Weights of a small mixture-of-experts language model, trained from scratch on English Wikipedia.
Size: 8 layers, width 128, vocabulary 2048.
Training: 816M tokens, 6485 steps.
Below are experts of layer 3 (counted from 0) of a mixture-of-experts language model. Rows are named router (the router's row for the expert), up (a neuron's input weights, with its number), down (a neuron's output weights, with its number) and show model dimensions 0-127. Each number is 200 + 30 x the weight over its row's rms, rounded and kept within 0 to 999.
After each expert's rows: a language model's description of what the expert responds to. This comes from a sample of Wikipedia text that the model never trained on.

# expert 3
router,167,203,187,219,225,197,230,197,239,239,191,163,201,199,247,188,194,214,165,210,197,235,189,155,187,142,226,211,191,213,249,184,197,230,152,162,153,173,215,184,201,181,205,234,192,177,187,259,209,209,215,234,232,137,177,226,211,206,214,150,188,259,247,183,199,181,131,221,189,219,161,189,260,191,201,210,241,202,200,198,170,178,191,196,208,276,199,162,239,190,241,185,215,190,174,150,257,239,183,243,222,180,240,139,180,225,240,244,192,196,202,179,196,210,232,277,160,228,171,206,171,229,208,237,173,176,180,218
up0,181,198,167,215,195,224,174,198,172,197,179,202,153,151,227,218,192,181,157,182,166,152,151,278,239,233,215,191,101,211,194,176,193,185,264,177,184,247,234,205,188,206,163,208,253,169,184,179,152,197,202,216,189,182,191,159,220,220,207,178,209,202,218,208,172,163,172,201,189,177,190,162,228,229,225,214,174,207,190,219,197,202,191,147,180,155,206,176,176,150,207,177,174,193,233,202,193,226,175,155,208,161,264,119,247,183,194,227,216,187,181,186,201,165,193,237,201,164,203,238,238,190,233,233,175,256,145,220
down0,207,192,238,169,209,205,195,145,210,208,203,240,241,194,149,182,210,182,190,216,134,186,183,210,241,215,229,202,181,156,206,227,184,187,152,162,219,199,217,202,156,185,174,163,211,251,268,234,199,237,173,241,219,222,228,192,201,227,198,254,173,190,140,211,176,182,219,263,162,183,196,239,237,204,187,179,213,185,212,200,175,263,218,171,192,146,241,181,109,173,196,194,195,148,164,183,150,164,187,216,180,222,231,222,176,196,237,187,166,209,158,174,216,197,174,246,170,213,179,224,243,148,250,203,191,209,194,177
It responds to: Periods and initial pieces. Full stops ending sentences or following initials and abbreviations (B.A., M.B.A., Walter C.), plus first word pieces such as f, de, att.

# expert 46
router,155,251,163,194,233,183,239,202,163,261,225,216,243,217,238,197,216,197,196,205,150,219,198,217,180,192,202,241,176,203,213,144,227,178,183,193,189,199,243,263,206,175,238,215,208,220,177,204,156,260,220,161,254,182,193,241,226,200,187,215,202,247,236,126,252,190,199,184,187,184,195,247,211,208,199,223,190,224,112,226,211,200,222,229,189,276,213,141,237,192,241,188,211,201,162,184,257,185,188,249,198,166,199,193,207,196,205,197,249,162,213,240,224,205,225,217,193,208,200,249,164,173,172,190,205,179,168,168
up0,231,232,228,197,200,223,227,226,206,244,239,210,186,226,227,214,210,202,181,224,161,183,204,209,183,176,218,209,160,208,242,143,177,153,256,261,198,245,213,181,250,251,225,150,228,217,215,154,229,215,204,131,143,176,174,187,179,238,200,178,188,255,223,201,194,144,234,210,164,218,212,192,213,202,189,192,215,216,181,164,148,211,213,242,203,197,208,165,202,215,185,220,201,231,240,142,196,220,168,156,172,141,246,214,232,187,222,199,161,163,150,203,221,171,203,202,166,217,196,179,162,144,252,200,234,191,248,170
down0,237,180,210,182,194,249,201,201,223,153,112,231,172,181,184,240,227,180,207,229,173,175,174,175,227,230,213,136,153,183,273,194,161,165,254,230,156,219,240,197,198,220,172,222,172,175,249,201,158,210,183,145,212,212,247,181,230,200,200,167,216,168,147,200,225,187,245,169,214,169,195,130,210,194,139,212,252,167,197,156,208,197,206,233,197,160,184,209,244,238,184,214,223,177,203,184,168,228,199,148,210,184,194,201,192,196,179,177,183,202,201,208,236,211,187,184,203,185,258,143,179,240,185,229,218,216,207,228
It responds to: Early name and word pieces. First or second pieces of names and words, often b or av pieces and names, such as Mar-b-ella, V-ant-aa, Quarter-b-ack, Ab-use.

# expert 11
router,149,224,193,261,210,126,207,228,189,210,199,208,226,233,213,228,249,188,210,156,163,211,197,173,202,170,208,231,197,210,244,202,216,190,164,180,141,136,234,279,189,161,234,176,238,228,199,185,131,214,216,170,190,200,167,196,209,152,213,246,230,227,229,184,178,185,184,182,192,201,234,218,167,154,169,236,239,220,149,199,233,155,157,230,215,224,234,165,170,217,262,183,207,205,166,205,198,179,177,211,195,174,161,158,198,197,229,202,186,216,222,222,240,185,211,203,258,205,162,228,217,135,214,157,185,217,209,194
up0,214,243,180,186,246,165,182,238,196,200,163,239,269,184,182,197,171,199,194,197,230,131,170,218,225,195,235,250,219,235,219,201,268,206,194,213,182,233,151,204,199,191,196,208,220,205,207,233,171,205,179,221,212,231,175,168,198,234,170,187,254,168,232,140,184,165,134,157,253,192,208,189,230,176,135,166,266,180,191,223,241,142,173,202,236,193,220,195,173,252,194,184,206,228,164,206,177,217,180,203,156,203,243,219,244,193,186,179,200,229,248,222,246,208,232,227,162,201,188,214,175,218,201,214,235,210,177,149
down0,224,191,165,208,242,183,148,220,220,114,223,229,189,187,183,175,217,149,179,220,196,186,248,248,260,212,225,178,232,176,208,228,187,205,214,148,203,197,178,176,148,172,122,215,156,160,228,203,210,182,211,157,183,241,216,227,151,226,245,196,169,195,231,225,224,213,178,182,158,172,170,186,227,211,194,174,214,241,196,240,179,141,206,257,216,246,186,172,209,189,203,176,206,263,216,243,207,211,179,211,156,191,225,244,158,228,233,222,234,185,123,223,187,208,194,232,225,187,193,169,190,212,217,225,190,181,215,169
It responds to: Mid-name consonant pieces. Inner consonant pieces inside names and compounds, such as st in Springsteen, b in husband, c in healthcare, eb in Heeb.

# expert 19
router,165,257,184,228,191,151,230,206,226,173,168,178,186,198,197,187,151,252,213,190,167,202,166,184,215,178,253,233,179,241,213,194,233,222,137,216,179,187,246,211,151,140,208,226,211,230,194,257,189,209,201,215,208,227,189,242,231,242,203,185,233,275,197,124,223,185,175,213,131,173,212,226,222,204,196,211,220,224,204,208,197,186,183,207,199,218,247,169,200,217,240,168,193,186,127,176,239,209,244,199,238,139,238,169,212,222,223,210,224,222,229,197,173,183,201,225,208,228,162,242,187,203,149,249,209,161,190,183
up0,192,214,190,223,190,136,230,186,218,222,214,183,158,200,186,258,220,143,189,197,222,211,267,202,227,180,186,187,226,258,232,191,222,228,260,193,204,159,188,248,191,200,203,223,151,220,191,219,225,164,195,180,188,195,166,203,172,214,175,170,210,197,199,206,173,202,154,228,192,213,193,196,141,200,268,226,192,235,225,186,243,268,189,240,181,219,224,161,179,219,239,213,207,210,190,170,139,215,211,166,187,175,222,174,237,169,217,254,160,173,271,197,189,162,228,262,158,217,193,193,184,125,220,246,184,231,203,206
down0,201,174,159,197,226,212,198,152,224,126,238,230,163,209,261,207,202,185,216,251,179,213,193,273,209,150,200,189,221,186,220,152,142,229,157,204,236,212,221,185,232,224,257,219,178,188,177,170,224,147,206,253,252,183,170,180,187,156,196,228,200,187,159,175,134,192,216,196,182,170,187,204,198,242,200,168,211,226,201,218,193,212,167,163,174,265,141,200,194,230,219,230,204,178,181,235,200,158,141,247,175,182,220,202,190,224,239,207,220,231,185,258,214,203,215,206,164,224,195,174,188,236,187,260,202,197,195,190
It responds to: Pronouns and word starts. Sentence-initial pronouns (He, It, she, they) and first pieces of words like st, pr, St, plus o in Zoo.

# expert 20
router,124,236,187,243,177,146,226,229,246,158,134,172,200,208,225,191,196,239,211,248,206,201,187,198,174,173,258,182,189,200,198,210,237,231,200,157,194,130,197,188,216,172,226,175,196,220,185,214,143,244,193,216,194,190,145,183,206,203,231,198,225,255,216,128,184,167,149,269,176,219,171,199,242,181,147,218,212,182,216,208,211,206,172,202,195,178,237,152,192,158,241,206,195,197,135,193,232,215,195,216,209,145,195,182,210,162,256,235,226,222,207,204,211,176,173,208,231,207,150,221,181,197,234,218,189,184,182,173
up0,193,223,160,192,143,221,148,198,179,211,223,167,171,144,187,197,240,220,145,223,201,156,178,168,174,203,235,161,195,222,265,192,246,235,171,190,208,215,219,197,186,192,259,199,208,188,197,220,219,179,204,176,247,237,179,198,245,188,187,232,189,185,227,195,171,180,156,212,152,213,173,230,272,249,147,143,200,180,189,191,194,203,146,199,198,203,168,149,224,206,201,224,234,186,139,177,208,238,143,210,160,172,234,182,228,186,238,226,183,176,157,198,253,253,193,166,177,230,178,158,192,203,224,192,171,243,193,213
down0,225,203,228,150,181,170,231,116,180,182,158,173,206,192,190,228,231,185,242,154,208,194,182,243,274,189,236,206,189,193,177,209,179,207,106,194,143,175,199,226,194,176,149,224,191,209,170,235,200,222,237,226,210,196,204,207,207,180,212,239,233,254,182,226,185,194,174,206,157,195,214,242,204,225,211,198,160,172,229,238,195,186,261,185,256,184,238,182,188,235,208,248,182,237,207,212,233,188,188,191,167,243,151,190,182,177,205,192,148,196,257,188,170,157,212,168,174,167,175,200,206,214,238,245,233,240,169,188
It responds to: Final vowels of names. Final vowel pieces a, i, o ending foreign names, especially Japanese, Italian and Indian, e.g. Fumik-o, Kurosak-i, Bernard-o.

# expert 8
router,108,247,182,243,204,130,212,254,211,186,168,210,211,216,249,217,184,268,163,185,213,209,175,189,144,209,270,178,195,195,233,210,216,227,223,136,177,167,198,197,237,206,212,146,200,209,168,209,208,254,238,201,216,181,143,191,220,208,244,188,239,199,198,222,226,144,149,229,205,203,185,225,223,178,163,217,216,195,199,226,212,186,153,227,237,211,208,194,216,177,225,172,244,181,180,217,205,231,204,215,228,174,181,163,180,192,210,223,274,245,160,211,229,201,195,239,220,208,181,205,212,154,175,150,165,194,212,194
up0,175,223,201,197,243,206,206,179,206,206,243,240,193,249,278,210,166,221,170,197,212,173,231,206,180,194,138,191,198,224,155,214,213,221,264,185,237,152,242,177,205,166,193,181,199,194,212,204,173,189,203,205,220,187,192,214,178,195,194,188,175,123,238,146,175,199,222,203,215,203,210,210,167,155,214,225,188,207,179,212,222,186,269,225,249,193,223,150,182,152,202,232,219,202,164,167,245,168,221,189,181,202,159,163,220,200,165,179,231,169,222,170,136,164,153,232,143,163,167,208,165,227,250,186,223,184,140,241
down0,228,209,241,189,189,175,177,165,261,234,137,147,189,152,202,220,181,183,229,176,227,153,174,200,239,191,168,142,236,222,224,208,124,199,230,174,180,225,174,130,207,201,185,205,223,194,239,180,245,222,201,201,199,165,195,183,229,195,181,141,184,198,195,236,222,216,172,220,206,135,248,232,245,217,165,222,224,176,185,206,254,149,191,160,226,202,205,263,200,190,203,173,203,231,193,221,229,181,203,201,249,182,249,213,168,175,227,172,228,192,262,163,162,211,182,201,192,192,181,209,200,201,202,243,193,235,252,238
It responds to: Word-final suffixes. Final suffix pieces that end a word before a comma, of or and, e.g. allow-ance, Rock-ets, lo-ans, Oh-io.

# expert 33
router,206,191,163,221,208,204,218,211,210,227,180,186,203,183,239,174,223,224,228,196,175,206,146,191,226,182,248,204,211,261,248,180,204,223,173,203,197,199,199,215,170,167,217,178,209,237,163,206,146,231,248,246,235,146,207,236,221,187,220,236,198,241,202,227,213,196,185,216,138,179,156,238,272,240,206,198,235,218,199,239,143,196,212,206,179,228,213,225,226,185,204,155,237,177,233,175,185,275,223,247,225,215,232,169,175,176,235,218,231,286,164,186,222,150,200,231,253,204,201,221,188,177,137,198,216,191,214,165
up0,206,235,205,239,238,195,224,150,243,254,190,193,187,172,205,212,184,164,198,224,175,181,185,132,183,191,229,229,176,265,210,138,224,210,210,225,211,251,222,281,189,251,225,221,182,121,218,150,186,194,214,165,241,199,178,231,170,195,174,191,219,183,203,254,172,166,209,236,194,212,207,226,196,184,210,203,249,209,161,185,180,213,164,209,215,257,162,177,238,218,210,212,224,170,249,201,189,209,190,167,139,219,255,163,227,211,196,178,174,211,205,234,215,217,272,227,161,216,184,188,177,160,233,197,213,162,199,188
down0,309,200,169,202,208,194,193,216,161,217,158,234,156,181,185,193,225,223,161,217,201,236,212,163,191,213,221,177,235,187,172,169,178,179,205,229,217,189,242,168,145,219,166,192,169,197,197,188,213,209,165,239,198,158,256,257,169,217,200,245,183,223,191,180,166,207,180,198,186,139,183,190,245,205,182,166,167,174,212,155,229,281,195,224,181,219,184,193,148,181,192,177,204,246,237,238,147,225,202,235,219,200,207,220,203,217,228,197,204,199,258,223,218,185,215,167,148,144,266,185,211,200,205,247,171,203,166,201
It responds to: Second piece of names. Pieces right after a name's first capital or first-name stems, e.g. Odorizzi, Jython, Noah, Ayala, Dan, Jan, US, USA.

# expert 23
router,172,266,198,237,219,193,246,219,242,220,211,152,239,249,198,186,148,194,172,154,194,229,208,168,209,164,239,208,193,202,208,224,222,225,201,176,126,210,174,247,182,185,235,193,217,227,220,244,178,213,203,175,191,197,149,252,228,210,192,200,182,238,249,173,211,200,196,203,170,175,185,214,214,166,127,213,219,201,200,229,199,214,194,243,234,203,224,136,191,129,197,160,185,178,150,223,196,245,253,216,207,185,211,126,200,220,216,241,188,205,186,217,209,205,236,226,212,251,157,221,174,179,162,202,206,198,176,127
up0,207,185,159,166,186,215,161,208,170,216,180,183,188,195,171,230,230,147,168,187,204,250,208,211,179,171,168,252,159,201,191,235,216,210,231,239,161,201,197,209,169,216,196,214,245,199,220,185,240,214,179,186,188,223,164,199,204,170,179,200,249,184,172,187,191,203,238,189,207,213,225,216,215,204,206,201,274,225,235,218,211,228,281,194,239,219,241,204,208,153,238,108,228,167,193,242,218,194,168,225,128,239,253,209,167,219,232,200,244,225,159,235,147,151,253,189,169,182,173,196,265,209,184,208,185,213,220,196
down0,176,203,213,210,191,237,165,238,213,175,172,184,203,224,177,220,208,219,246,220,164,180,168,192,260,177,199,146,201,233,221,184,225,213,137,180,221,218,167,192,246,153,167,179,169,183,227,241,205,140,182,204,208,238,202,190,249,265,202,226,214,210,215,221,163,201,166,243,191,204,202,229,225,190,187,204,192,219,204,213,214,179,232,214,172,210,191,170,168,134,267,207,102,209,173,240,177,185,206,217,208,164,194,178,177,278,189,237,160,198,123,214,227,186,235,200,197,184,246,160,182,197,211,149,221,196,210,230
It responds to: Year prefixes in tables. Leading year pieces 19 and 20 and the spaces before numbers in tables, track listings, dates and ranges.

# expert 27
router,204,228,213,192,239,150,182,222,242,204,218,174,165,262,193,206,230,205,243,187,197,226,203,163,179,165,206,278,160,207,193,242,211,204,174,181,208,208,200,218,184,177,216,150,226,210,158,199,193,221,248,205,228,155,165,251,209,173,214,208,174,249,199,151,202,144,165,212,214,215,213,188,198,263,169,234,217,207,216,197,203,229,147,247,216,229,219,136,151,188,221,186,205,200,174,206,237,225,201,190,197,166,246,190,180,212,177,193,202,207,187,226,230,169,200,204,267,283,183,212,227,175,158,140,147,157,168,176
up0,209,170,215,211,140,217,228,197,190,247,176,209,193,169,245,179,187,247,225,223,207,189,183,246,222,197,206,194,210,192,215,214,191,174,189,217,227,193,176,159,168,225,213,159,232,212,142,180,203,211,207,219,209,163,208,159,202,162,232,204,224,209,164,229,258,213,239,228,227,216,199,154,213,192,177,155,241,179,196,214,155,214,148,222,289,228,191,146,211,223,223,154,219,222,249,241,200,217,176,186,251,148,223,238,189,176,172,223,223,226,221,235,205,192,161,190,114,170,181,221,195,200,167,189,151,180,125,221
down0,204,220,221,203,276,213,153,207,168,223,228,166,165,199,258,210,225,187,211,189,217,248,193,180,179,145,129,136,162,207,236,190,173,174,185,167,235,219,180,213,177,178,217,241,212,213,225,218,155,197,208,165,243,178,201,234,235,261,217,189,157,215,164,162,170,165,193,180,232,207,194,189,216,227,191,203,266,233,182,228,156,186,183,230,159,193,203,230,179,226,223,222,182,186,151,117,199,204,189,223,201,262,185,224,196,168,187,253,210,208,216,183,156,171,172,164,190,214,198,258,192,199,183,199,172,210,254,219
It responds to: Infobox field labels. Field names before colons in lists and infoboxes (Released, Born, Location, Succeeded by), plus table header separators and list dashes.

# expert 28
router,205,189,196,214,211,181,204,208,221,216,206,157,230,229,208,189,168,204,202,241,136,224,196,152,164,198,223,247,191,220,214,213,200,199,163,208,190,182,176,208,158,124,226,172,237,199,164,211,179,196,207,172,188,172,135,286,229,179,210,214,237,215,225,205,208,168,164,187,202,185,185,226,248,169,136,225,200,191,201,258,197,167,148,247,261,213,238,191,195,122,188,147,245,156,179,172,208,259,205,198,210,215,204,159,212,196,201,208,222,217,194,225,246,166,195,241,232,244,173,202,156,176,155,178,213,191,168,177
up0,210,192,210,231,182,228,225,209,189,186,234,169,237,219,208,231,191,201,216,183,138,148,174,177,266,141,201,177,207,152,209,200,189,247,226,168,248,230,207,176,217,275,206,237,156,243,201,175,168,187,211,179,176,225,226,235,200,209,227,196,177,175,177,224,200,237,181,246,194,178,212,124,160,212,214,180,223,199,207,227,194,258,202,283,198,209,196,187,228,248,198,160,232,238,177,214,192,200,156,204,197,181,217,212,203,154,200,232,207,240,273,198,214,212,189,217,228,216,242,204,162,230,247,269,166,218,207,176
down0,193,178,188,191,250,174,155,186,104,256,284,202,181,238,142,200,206,224,178,206,172,171,218,214,177,194,194,223,238,215,197,227,215,143,160,254,244,248,179,178,199,205,205,205,205,215,175,204,232,177,200,199,194,194,199,133,213,200,193,181,179,194,200,203,196,207,265,186,220,237,156,230,169,221,199,163,147,168,212,248,231,216,195,252,196,161,160,194,187,127,225,181,178,156,206,242,182,223,202,192,168,192,194,225,221,225,269,236,184,203,253,230,197,225,222,187,206,179,196,213,193,175,177,227,206,176,159,222
It responds to: Years, ages and numbers. Numbers in dates, years, ages and tables, e.g. 19 in 1985, (age 41), 1972–1976, coordinates.

# expert 35
router,200,237,176,274,197,178,232,245,215,218,141,166,241,238,190,230,165,194,198,227,201,243,182,185,184,176,207,218,205,197,232,209,204,198,180,193,151,182,185,213,176,158,212,165,218,203,196,239,155,235,211,178,199,172,168,234,225,184,203,210,211,221,234,167,217,200,166,235,189,173,158,239,251,182,171,233,192,205,204,276,186,179,191,252,263,216,171,169,198,152,231,143,219,156,185,225,228,228,235,211,214,196,198,131,220,164,209,253,232,203,200,202,212,236,228,232,248,270,192,239,205,186,175,201,155,215,221,150
up0,186,222,231,188,181,221,211,203,209,227,230,237,203,226,226,212,209,221,179,242,227,224,186,242,161,125,171,221,241,212,191,218,198,178,197,194,197,166,201,222,195,199,181,245,202,238,162,227,204,221,183,190,191,148,224,229,192,290,174,191,195,140,243,192,187,225,270,172,211,106,219,182,225,196,125,215,210,170,182,191,184,198,190,171,170,164,167,197,162,195,200,175,155,156,166,227,248,218,191,212,196,165,254,219,186,199,219,164,168,196,179,236,177,168,251,246,141,187,228,179,212,228,148,202,180,192,191,208
down0,185,197,174,200,189,199,199,200,209,184,190,196,239,179,189,175,204,182,195,245,261,221,236,203,179,220,144,185,198,185,279,191,227,182,189,183,173,243,201,235,176,195,201,175,202,214,164,243,224,211,184,210,152,222,179,208,265,138,178,175,154,244,188,241,191,170,154,222,167,272,194,179,224,204,217,224,177,193,222,221,228,214,190,239,290,182,205,240,181,192,180,232,217,214,206,149,201,171,195,161,144,168,214,178,253,190,197,196,154,166,203,230,140,235,205,243,134,176,250,234,207,228,194,212,216,175,187,168
It responds to: Numbers in data tables. Digit groups inside numbers in statistics tables, coordinates, populations and scores, such as 12.100, 29,440, 59, and closing brackets.

# expert 5
router,172,211,149,232,218,169,268,215,231,191,182,185,236,209,213,156,195,207,209,190,143,198,165,164,198,158,215,273,185,225,240,217,204,213,171,158,189,205,225,264,187,175,280,208,193,202,214,196,170,231,230,198,200,151,195,231,238,195,224,215,178,288,257,168,208,192,179,188,203,184,172,206,214,190,175,238,221,208,171,209,203,206,219,238,216,258,227,186,235,174,224,119,257,198,220,178,219,250,236,222,194,182,217,212,187,199,204,209,213,241,210,172,223,209,250,225,243,229,198,214,214,198,165,189,155,161,194,155
up0,196,178,204,214,217,226,157,210,173,181,207,194,221,163,182,220,195,158,258,225,168,208,196,211,191,154,200,181,187,229,233,219,154,229,209,178,146,252,214,129,212,208,221,164,265,216,207,178,236,199,140,177,185,197,208,179,198,155,238,203,213,241,187,221,188,136,217,243,224,216,261,154,203,174,181,184,223,247,220,232,159,211,222,261,180,221,201,233,203,177,189,197,177,156,224,210,193,246,194,173,166,252,186,248,171,217,221,198,208,218,198,214,270,193,145,175,164,197,201,199,154,152,155,163,212,220,244,223
down0,203,184,200,197,182,216,271,186,226,200,188,175,225,206,168,162,179,194,203,248,183,197,198,198,250,249,205,188,184,207,225,174,246,201,198,199,272,143,235,214,195,205,202,183,166,229,173,196,160,192,247,200,246,208,232,183,199,204,171,203,162,191,194,232,253,200,255,246,173,171,208,210,212,197,186,161,235,167,160,211,180,202,245,125,176,248,233,155,188,227,163,144,214,219,242,173,218,190,218,217,148,187,220,207,201,191,135,191,197,196,188,145,184,226,219,134,189,158,204,154,236,210,197,226,203,147,186,138
It responds to: Word-initial capital letters. Single capital letters beginning a word split into pieces, mostly after a parenthesis, bullet or full stop, e.g. (Note, Originally, Visitors, 2005 TU.

# expert 40
router,178,217,209,221,206,204,182,208,268,181,150,155,221,244,213,153,178,209,149,236,195,196,210,149,199,165,219,256,191,231,213,149,210,226,181,122,192,166,226,177,211,221,245,214,207,219,196,211,178,191,261,195,201,181,145,197,209,214,210,180,225,225,208,181,208,210,177,229,226,194,209,174,176,168,157,221,223,162,201,218,183,216,184,257,241,213,219,185,250,179,219,195,274,147,182,163,209,221,222,235,211,177,279,179,190,199,236,272,202,242,173,182,216,204,208,241,173,231,211,243,244,213,246,207,190,155,207,189
up0,231,164,179,194,247,174,214,218,237,239,143,173,198,216,224,204,194,214,210,194,211,219,209,266,212,276,232,199,226,239,185,219,202,252,167,186,152,225,165,217,174,222,209,207,173,174,176,214,196,119,200,212,222,188,183,156,217,231,222,242,179,251,220,199,235,223,139,241,206,219,192,210,197,215,255,214,238,188,212,256,199,217,243,207,201,185,166,187,156,166,244,175,189,113,246,175,189,179,176,185,195,177,244,239,236,195,174,156,152,182,201,227,233,219,233,208,187,233,214,224,199,229,202,164,217,159,203,173
down0,234,208,224,191,167,199,197,223,223,128,215,192,166,211,237,236,202,185,237,202,231,210,184,202,198,207,221,176,227,205,158,200,158,190,214,220,273,190,128,213,167,176,176,226,206,235,206,224,219,183,175,231,218,207,188,203,234,179,204,238,197,145,198,233,189,215,176,209,178,199,253,218,184,180,261,242,190,228,193,172,141,202,195,220,138,217,211,184,197,126,190,136,233,259,209,194,209,203,171,198,194,260,234,134,149,264,199,197,155,202,196,211,163,135,212,169,214,212,213,163,211,162,218,226,220,193,239,212
It responds to: Periods in numbers, odd pieces. Decimal points, colons and degree signs in scores, times, URLs and coordinates, plus pieces like re, om, se, e.g. 100.00%, 32:17.

# expert 38
router,196,190,162,226,189,181,236,179,249,218,188,157,240,223,217,164,176,215,238,207,188,261,137,183,203,185,216,248,178,215,236,213,225,276,172,135,195,221,260,179,203,158,252,205,273,191,196,195,175,234,221,191,190,148,177,220,210,158,206,223,190,239,233,201,197,177,157,200,194,208,197,232,227,199,213,249,203,196,191,208,150,205,173,263,272,196,232,186,191,144,233,133,234,168,166,183,221,229,229,186,207,200,215,228,187,230,204,223,196,179,210,153,194,213,152,228,226,223,182,172,209,222,201,224,201,163,171,183
up0,189,211,200,217,174,212,209,164,209,177,170,186,209,263,237,230,207,222,193,188,227,171,192,207,148,191,204,238,151,221,204,222,159,173,195,215,227,217,180,163,203,202,174,187,236,161,264,152,166,209,257,196,229,275,207,215,142,273,232,224,181,243,175,211,228,214,227,201,148,256,240,188,196,246,167,180,220,208,201,226,256,212,217,201,221,187,218,214,216,217,142,178,219,187,156,164,208,231,210,197,166,173,186,198,189,237,115,205,243,212,187,184,186,236,198,203,218,216,251,155,216,186,208,217,156,257,185,182
down0,162,219,202,204,187,191,192,162,192,214,207,178,191,126,141,144,242,152,167,189,178,209,164,190,190,222,193,161,217,197,195,275,195,227,184,184,205,208,189,231,257,222,223,192,171,194,195,175,164,192,195,159,150,168,221,170,223,203,213,214,188,147,191,256,251,232,156,224,245,157,220,157,165,151,195,148,260,210,217,201,224,214,218,221,208,173,178,233,187,133,171,208,238,216,172,217,227,193,198,195,181,190,239,156,201,207,185,187,188,204,131,195,236,258,238,160,217,181,183,252,164,175,195,218,192,197,185,236
It responds to: Infobox and list punctuation. List hyphens starting infobox lines (Born, Area code), plus degree and minute signs, thousands commas and spaces in numeric tables.

# expert 37
router,143,245,202,239,167,194,196,217,202,209,167,159,206,238,233,239,214,235,196,197,187,238,228,153,181,177,232,210,190,237,208,241,203,236,181,176,200,200,204,189,188,146,260,136,207,247,160,205,188,242,248,227,254,170,144,197,227,187,218,185,241,190,214,159,203,196,165,252,176,175,185,266,244,183,214,217,205,241,171,228,208,204,145,220,192,209,212,208,219,199,250,153,250,188,194,160,251,227,219,226,224,181,191,194,152,183,219,228,207,213,176,221,234,183,188,226,264,244,172,183,202,149,192,195,166,157,195,199
up0,190,254,167,251,184,186,218,172,215,230,179,221,187,207,244,192,239,201,270,183,164,200,249,213,267,179,161,217,211,245,207,209,206,199,272,233,191,135,188,194,190,204,193,193,222,190,175,258,243,254,240,210,230,210,178,190,230,176,204,193,206,194,225,227,276,217,200,193,222,203,225,211,227,242,207,188,208,184,175,163,197,261,220,178,230,184,250,182,195,233,172,230,162,242,212,242,247,204,203,165,225,196,218,148,226,244,160,176,194,211,231,215,237,232,203,247,202,204,212,228,259,196,228,193,158,168,169,179
down0,209,249,215,214,243,188,183,107,192,226,181,239,155,187,231,228,256,226,200,199,223,136,218,242,179,216,188,200,249,203,187,229,160,222,168,213,184,192,152,216,196,185,170,230,199,215,220,174,217,263,144,194,162,232,208,183,223,190,191,193,192,237,214,257,207,282,210,237,195,172,182,176,223,205,164,203,213,183,212,190,222,166,218,162,174,237,215,264,228,139,231,153,262,189,185,152,219,212,176,238,226,217,230,189,213,243,182,256,214,242,215,165,227,219,203,210,175,190,182,214,220,214,176,216,208,180,207,208
It responds to: Institutional noun endings. Suffixes finishing institutional or abstract nouns, e.g. -ism, -ation, -ment, Department, Institute, University, Council, League, Navy.

# expert 34
router,182,194,189,224,211,135,186,193,241,200,156,163,210,201,215,205,233,207,178,161,205,251,201,203,205,196,229,258,150,249,201,184,242,198,188,174,179,222,197,240,226,178,215,172,211,200,175,225,208,266,217,207,222,203,168,221,207,195,214,242,218,280,270,160,225,145,165,223,163,215,168,204,240,244,186,211,177,216,194,278,135,213,183,209,255,206,231,183,176,159,195,134,236,176,207,188,260,169,245,223,229,171,211,190,184,224,199,194,202,201,188,203,230,192,201,203,230,245,210,202,192,174,178,205,166,152,159,162
up0,172,176,199,193,234,182,202,221,121,165,154,204,241,252,164,190,184,197,191,215,153,171,169,188,169,276,188,172,237,196,192,200,197,215,253,180,177,189,251,190,178,179,214,210,257,200,214,186,195,168,170,263,198,290,187,192,224,171,177,189,284,224,171,236,142,178,216,162,229,205,153,184,266,186,201,176,165,187,208,207,217,167,220,180,204,221,185,192,203,200,240,250,228,190,177,191,197,232,230,184,209,231,197,208,226,225,254,232,156,211,242,194,185,211,192,183,219,191,185,200,249,212,177,197,162,249,182,207
down0,239,193,201,224,207,165,259,198,217,180,209,238,198,159,224,215,209,194,239,228,160,246,178,186,203,171,133,172,219,177,238,196,212,241,170,192,176,210,230,200,191,250,220,195,158,229,204,183,235,212,237,236,232,218,192,208,203,215,236,167,160,205,219,208,209,182,264,159,177,241,162,238,232,187,202,211,186,166,159,198,148,172,219,163,249,207,169,158,212,184,190,166,199,143,205,218,170,169,175,204,251,242,137,174,266,214,186,169,228,185,191,176,122,221,213,190,222,227,193,212,219,233,205,155,207,255,149,211
It responds to: Table pipes and copulas. Table cell separators and the copulas was, is, were, are, been, especially in tables of results, charts and awards.

# expert 42
router,183,200,163,232,197,166,222,261,287,189,162,167,181,223,230,200,220,245,211,184,186,248,183,200,208,181,242,228,187,193,214,182,225,216,155,174,157,203,209,193,174,190,218,200,206,224,202,211,181,230,216,195,214,186,174,208,187,201,251,213,214,232,237,191,185,147,142,222,210,225,169,232,233,222,170,249,192,192,193,221,187,153,194,232,265,259,217,157,187,156,229,160,199,172,172,192,249,192,186,211,251,138,219,157,223,247,231,181,207,199,154,186,207,174,209,232,207,233,155,186,154,173,170,197,153,179,203,124
up0,202,205,233,134,187,204,213,256,231,244,201,218,213,218,229,220,175,240,190,137,208,154,224,217,199,225,253,213,179,163,203,213,213,197,207,195,177,220,204,176,244,214,202,168,172,190,181,214,236,222,240,228,176,175,183,194,186,189,211,203,166,229,231,245,204,183,223,219,221,177,180,222,207,205,179,215,180,194,229,288,182,214,241,246,172,201,215,142,138,220,217,138,186,193,224,214,219,172,256,216,201,216,162,206,300,197,147,215,201,166,197,249,213,207,205,239,198,173,222,278,194,160,183,185,150,216,228,218
down0,219,124,174,204,174,262,234,218,175,219,256,156,174,192,155,191,179,205,218,172,134,196,189,182,169,189,166,164,213,139,192,225,257,186,217,219,179,180,243,186,176,250,220,201,228,155,193,208,276,243,223,182,156,185,202,170,183,189,219,222,161,231,229,271,207,180,203,159,219,226,183,194,189,187,185,184,151,169,195,183,177,214,204,171,199,190,197,181,192,157,188,209,223,253,176,205,212,210,170,198,273,248,171,219,182,218,215,232,155,249,205,186,176,175,208,151,198,222,240,151,193,184,233,179,220,184,209,229
It responds to: Conjunctions and clause commas. Commas and linking words that join clauses or list items, such as and, that, which, who, or, but.